Experts of a small language model.
Size: 12 layers, width 448, vocabulary 8192.
Experts: 16 experts in each of 12 layers, 176 squared ReGLU neurons an expert, 2 picks a token, a softmax router.
Training: a variant of Muon for the experts, 1695M tokens, 6466 steps.
Below are experts of layer 4 (counted from 0) of a mixture-of-experts language model. Rows are named router (the router's row for the expert), gate (a neuron's input weights, with its number), up (a neuron's input weights, with its number), down (a neuron's output weights, with its number) and show model dimensions 0-223. Each number is 128 + 24 x the weight over its row's rms, rounded and kept within 0 to 255. Numbers have three digits each.
After each expert's rows: "gets" lists some tokens that make up at least twice as much of what it gets as of all text; "comes before" lists some tokens at least twice as common just after its tokens as in all text. This comes from a sample of Wikipedia text that the model never trained on. Tokens count by the router's weight.

# expert 6
router:114121129144122090157106133151123119161130139132154146117158153166121129096189099118122149142128128118089137112077107192100119128151140068143114145150127121131140090138116116113141092155133177101110095088157056120149160095118107150129149160153138122132144157156122107137126134131144116095134120137145116123119114180149102144141156093141090118151133176136094085096125152115144123077123096155122116153147139145127154141113108168170113133105091124082131127116123146145102163093126141109122106078143128150138157139098124084128095140164135142117123112091129089153146088136130114107204068121131098144134117152127126153157172129117157119122129109063125130166125122106173148127104
gate1:152115125123137109140147143168121097153124122138103131131110130116095141135139113124121146119098157120136143090139103158090151106163144144148090170142115117139158118125138132134115193156107150111086135146116075141109132115050158166156156146123121108165118110144081109119144123151137117118162150098159116106102136139141124116140123106138139099119114146175063170146145122132075118110121132146116151097153119113124101129125121145154127116101153155164117127086162164134099146123136110126127133088155133121133134164129104118110153110112115115110144148141116131126135152175101089096106112155109115101155128103105119155100141119179113194153201109125131168094149144134140144135171
up1:154108122123136129120137140124110115172116134120093142164113129144108143116111135141104139136107174135193122086149127145081129113128168124123090126127133152097126141126143128133136149105112151126076140131118098106121156142068148149114117139154105107154108114137091121120151121135193104075146181135147111122095138119147110126153133096086124101149119126099099177141118140123086112139099128134132143117133124104126127127093133132174100129084117165157146131104096144123104114143145137140127120102133126133129125143140083122115136130129132096129137140116116140110123168150101077091106108118122120117120131133116118136143158152159139159147160097104159147105205115115122148136173
down1:159115123132096137094100130109118108091120180144139140149133146116106162088124153144113146109149135113072132156190123152138144135152080108067123157170135141100138170079120135088107144169115146085137169166161067071134142123154166115105110137143118098121153165089151136165112098133096070111137129118125114135148114139138121110164112104158148147142125125143141123153124162113108100148155128129114096136096137087168088068112131142125152123134134156110169136124138150146107117144086137152066143138162092131109124150100125145125158135100141067105111104104111142133129137137102180119139146135106082119115139136130143121136107116072141085086131150149168106148152101142130120136125
gets: " |", "|", ";", " /", " League", " —"
comes before: "\n", "  ", " 0", " 1", " 2", " 3"

# expert 10
router:128156143151111127114134158124179167151153116151109150107075123159129137116111168142151161087090127142128138131133108127155132131122065094124119114168117081161139127104135147129130122152149143112212087116061136139107116133097127144093102116127164131129073165097121143092141113116138155130100095184116110133102120094151169119124119126137127132146120130161151118096128131119143111128117121092127151069126130133126130085172125132124171193156131117093157108098131114122139174130101163139096137114150126074112121121113125119123140109108112124092128144106103150138150151125097151099091151141144120130136133173127129149128118146117154140132111100161173103140131112142096159158113
gate1:138120128133134149126168156109130155098124141204148124100138154171141161126179179119136109141153121126141117115130108143154139127085094119139107139149093157134120131104115105131141102124147157137164149114105176106179122099138143154120095160099111127149132142107129126136106165140087137140152102164096135139138114131133137122123133109122121131124110096137106117110133130155151127103110085104133171161114115152077108134174176102099115132106131096107129092110093118112097172110109106135114113123120122096113121157105112120109167114130148150121091169123116153134144155145104153092137081134179146111127140087168192172106109111087079098183149113110129129103175130134090108147098
up1:163176116156130125124127128116127121127071137196135117094160125105170182150138136103134127133112121115143106119182136136157133107150095107140104088173113120096158149135129116156137119137148124154101152113128165118149147098177160085096090131097142113146118129139110143106103135104107129119112114141110170178095136108142108129112118113126097113104094121149161111095151084115109110101106082108132159160076081159121136129121134133102110151130123129105099103121121131168122095143156105114143145101117122132127104124097121147126124130100096170145131098155109073163143179135092133126147152128123157126146152095120192160116089100132116112131174107139140079114150125096094096159145
down1:118136110193086078144115116185105154101109133092113112171133122071173121103151145098134111116139113134153126138087096126110102146132115090148142135115121123119115120122134097119106129103144118125153141135127122126118139141120142106144153142120147121148109142131114147141126104072081110133133143123149128146120093141127100132171105135095137149077127108152102126128147187139127105132160174137140092151113145130095152163099148118138107129095146122113141208150071145111133138123099157117109090155125084140144167166100123138110149123102161114119132162121105161078114111147127117120130106121143144098146100123151131125230155127061137076109126120150114112131087112150130165148138
gets: "ing", " to", " in", "ed", " on", " for"
comes before: " the", " to", " a", " his", " he", " by"

# expert 14
router:152123125128126102108141102149117132115118139171100097089142133115087122070127122100124149125118138147131126166149116133137115118156126110138111120137135122095128090101147140159134151143131141120098125128112112113111114141132087076181114109124128105135135087113096139149143098121127109167147104116122129140141173110117094156167143132118123128167105150176135164112098120116122127154140122116118152139143131143142126090137158115169105128112090079095167108155145107142163152120124110130135134105145114120095142128110090087173113115170168092169159135126091124138100109129143130150119168156149138138150154111166086109084158159165162106146155143093148143137176121137071131189127
gate1:109130130130139151133171134161120119078142124153161107097117111088097137109154159125109126119115085127145136127129111104098109129121076107173133127092135142091118122097121097107052146124153089100097128090122136095137159140108138109170127121098162112182130135149094096113129138119135141114147146119150165108129091150113142111087143102101104138107129134128147121099119168148095107126131124159123098136143118127124139112110092128127145081136103115181122120120143085124143131119096063108092191111135160133102106129114121131141096164110152165126154125134121154129105139105121141127090151187168116095117147114205120160122152162137119125128139118151124104104172094122150128165118
up1:135093102126128108112123146089136106138138116096095124121129138103144087109104129135155142147118174142079117146163136150106152138080144143118120115139117135140078136121105117144169088152103159163159139158112141124115115170101133126103102134122079139122105124119144136168112115110128158147075080140129119135132121138131145167100137088178160107119107114067156121141158087078153101179118074145118134145104136110134098133141158122165126193120120123097128140116122147099125136125131158139144115142107108118140148098141143137135155110082135101139104114113124144152121116141115176156109134098125144121112099144058150116086134096101132092137144107138167123121098142162098142152100
down1:120156149128133121177088102145146106120106121133151142125149124143085122092125160110105138116168129140125114109089119103102090111182100127164156134132155144094103115124145142129093193119140162110122130121122206084158146129148108117184145136104127094114107130152095114090173106133148114101153118118122133126162108146115128117170128127047108120083174130149112089105120126141114150126144138104146107109170118146160118101140115111100141075195112126195120135169141113138120141119119099117128150113135119140137120132149116114156086147148136118129157130120156124159117163125141102130128131146129129182126143111190127139080163149137122129139107108127123112083142094120101151095096
gets: "s", ")", "'", " who", "\"", " had"
comes before: "s", ",", " of", ".", " and", " in"

# expert 5
router:080164130145093100097105119169107133125110093133107141108125120101146113111145160149122096156066159137121116151107132088144108117138142111174133120116136094154104157122096085113166171109176180213161181116114144139169162121147144134148088165096133134092099114126134135153158100094097144094145079118113116118114119114130135108170128155125124131095136134119131119143123154121144099127140122073111117076121146090129101165113125139148124079159104138141123120143137113144145156125149130089134139100131132137129158119161108127139141174126139153078125167146150152118125129180148118121179150134144091139116146130130096142112145151133100155137131099146144094081108140138130116117131
gate1:163141130157133145117097144128166133128135123140134115122113136160135114078146068129085116135106140150096099121129174140128130126137123144062135112101150144109134153112117128073087160101139141170174117127111122143123127121108128129174158135128134102117153120086189126136085155145124113108150165152168159105135140109161152167135157094116126140208133172139105150108107121140086123104145086188143142093125147126132102136188145152159135081165157125116142094113124098148126150179163118098118121108111113149108150139132107160097136138113105099146103112150111137079119147166094124131100109156113142165138115114135121124107080094101126127146141133165152157093140156165154143106135
up1:133090112118140126104169113139114132154123133118130122085107136113132153132084141131130119105130118099187149154100140110125103100124121107134153094140128103137118127098121112169150169108111114093128121104145131116109139124130112124093104143156099147131111114130102125112191095138110157143115094159095101150161102133091117094112125168137118140072131101105113110137141150160137105106139183063143139167128125130104184132115144137086152170085104116105127148161111126116112126136097129162124120142153147103113150097100120152128133132128183174172159124099126154155187116156157166117120147113153164098135098111129102157128112142092146115105175116131118120135116141108142097121159
down1:149135144137169116172091129150146122149161095120101119125092138095124147155108122125137109120120154127144121112122129148109123130110111127125104120109113162110118114132134116106131095147129087091133108117112100123106148150101156139111083132124121099145122144154133134095155097121173117132082119086149206128097124132114117135142110097116124118115119094127099088125105126141148169092168168120112122128153101182100157153128149113120150153144134154125202092117145061141139120115078111151132154107118117144170114156129148133174096108151149111133119122094123118169113165121121127143149157148143103101142133165142094092147173121131093122127100142082124096114121137096149150139125
gets: " the", " of", " in", " to", " for", " by"
comes before: " the", " a", " his", " first", " this", " its"

# expert 4
router:150096131123142092119134168097126104108079155169195121069109125132126154157103103124148139117132142132120125118152117113133095166063127156168163139116135130092151109151160135147102117136151115140106115112106117135116145121143172080097150096135155138148126082127090109076151160112136179151144172168143120161120152130120119130116138148136129123139111113132157112114085123121137114128144145154125116140099091147127093161130156127125124086107152126091142152144102128152106130141133154143125145145118147103098159117130115126146137088120127127186120131138128105096109144165132093122112102117123155170141136151130078070152114136132152148158136139109090155093107147124130116104113
gate1:127133082112119114121067131109113072117087108151128077118170183110166164114179136131122130157111116120085118155143103161162125142097148142126116094092089115131093139151125148131171121122122128080090152155123188160160083129115140113137125121079114157091157128143123112134131121155102140127084117142131139112129139092134142134145127143113125146086145156155124089114138097130102132176163125109128149103094105119143132154100159125132108116110136110090134126105112104111131138117176132142149081104082096130165141146133160125114102120098125114135090149137114155131170156120173148152121118087145113134126144154152160106114114106086137117106095127099110129125078125127119160130083
up1:155169100123122133160112142114138127105128119123120130148169095106098150166182111155139175143148124093118106170136102121128164126131135150127106132109132111116092188102091135138101164079221132164125104129108121138134140111141126103143099167118135112118125117138144157127083142153134119115157145128117129130153114131180136100105088096136116144177133140116141126132122129152124187148129174136125071151126131082114120154136169141133128137163140190137093131130112161113199121086064112144151153121132095149119101141113099142137134103110100069138125121128129139113138165140143116155137111130088123122126107102108147140146082102137094138128166138101109088178116136115129122125168
down1:098119133173137109135103174123128151093164120115128117117116117116094133144124103114104100149134136109138078117111134114146143129130127112129133125128088118124132126113147159159127153155157156104115149128147175168118123155135146169133130133149130138141122127124112099131149149102127139136145123153139126149172116101111086163156133141089123123172156132163136094107083109076101140141135148103119103154171117149127096118136145171124164128126134098115121148156157126118181132112144117114112154095082160142121129116119131167165117161129145161118105144153097155130163160106170182129132120126132142097088150147170179097146150120094122149101117099124106132134109119101178137122129
gets: "=", "\n\n", " =", "\n", "%", " 4"
comes before: "=", " |", "\n\n", "The", "%", "In"

# expert 11
router:155151126166155131176109148099115186157143131145127113138111098133120167094165140082112149141140121094130097150149139103094167144132089144099157121132124101123127079123117133118114122127116140100144119140133151148137170136133151150108099128090127115108134149134172157056128116145127130138126139129157127063127174159164116159172113126113128080141158172103159114156130095101122105172161129150147087163113122094134081144114116138149079133082088121144099123135179112145099100129130127167142141142091155129157154132103141114142123122113154132115162113130124147086109116130152151141102133133127142123101113132116145131162131168160125152131161130127121187130110119100124171100136
gate0:153094102117104106115128115105154105132124137176106123193114139097150121131123135133095105126152135133139117164092132132119097147132137136146125084112137123136139120140129101124149087139121121081132122136123104121125121181108150139099093115157165071184143154186148091131096188121101153147111142138125191107122087144112151182148095133130106115089141142127143161150140132108075107137143151137143153099119099128130121134133157136118122103147125100153127133104116132124086126146109117146125131157138132101139145132167134135138124169102166122119147101139109135109150170131086086110109105115176138124121128111127146142142119123158083098130106151125102135121128053095123121089094
up0:125170123134123178111152139192155097109126119142154180132138131141133113168152123120093081107123108134165125121131154141125113139138118139147094119102102169158136090150159142113141077109125121150135071160137155089110112132124112141142129137118141132125156105081131100133138137128132103123115131144133112129167147118130150147119162145104136121120143141141107125175097119155138103138136134081125107139142174101124169144150123145149126088117121134132160158102132130116103078152131099095142135138089109129130153119098165159156150103104087136155147142163178111113138115158117120106091133105091144143155120139162141146148173129141109152132116131144120137146100172141163093123157
down0:142056111125108145123095106104168159135118118164174124132100145128155114122135143141134115096103129123135131096106113130137128118120098099116136114116111164126116164151098150126170178154089153152151075135117130087078147127141138149134114153129168156151155128134124143121083144121105106113097159092100139151178098155134100135094168112148146154147163167149115144172138083132127141107131140121129102129138107144091183151133156194124135121109137123131119125125137093137102091139090101126125157138166076107132136122111126146149168158122124127104128114142124149138095162132112144149130077121128094148114110170163137204160152140129112104135101125130152065162124134069166113117147
gets: "\n", "\"", "\n\n", "=", ")", ";"
comes before: "-", "|", "\n", "=", "on", "The"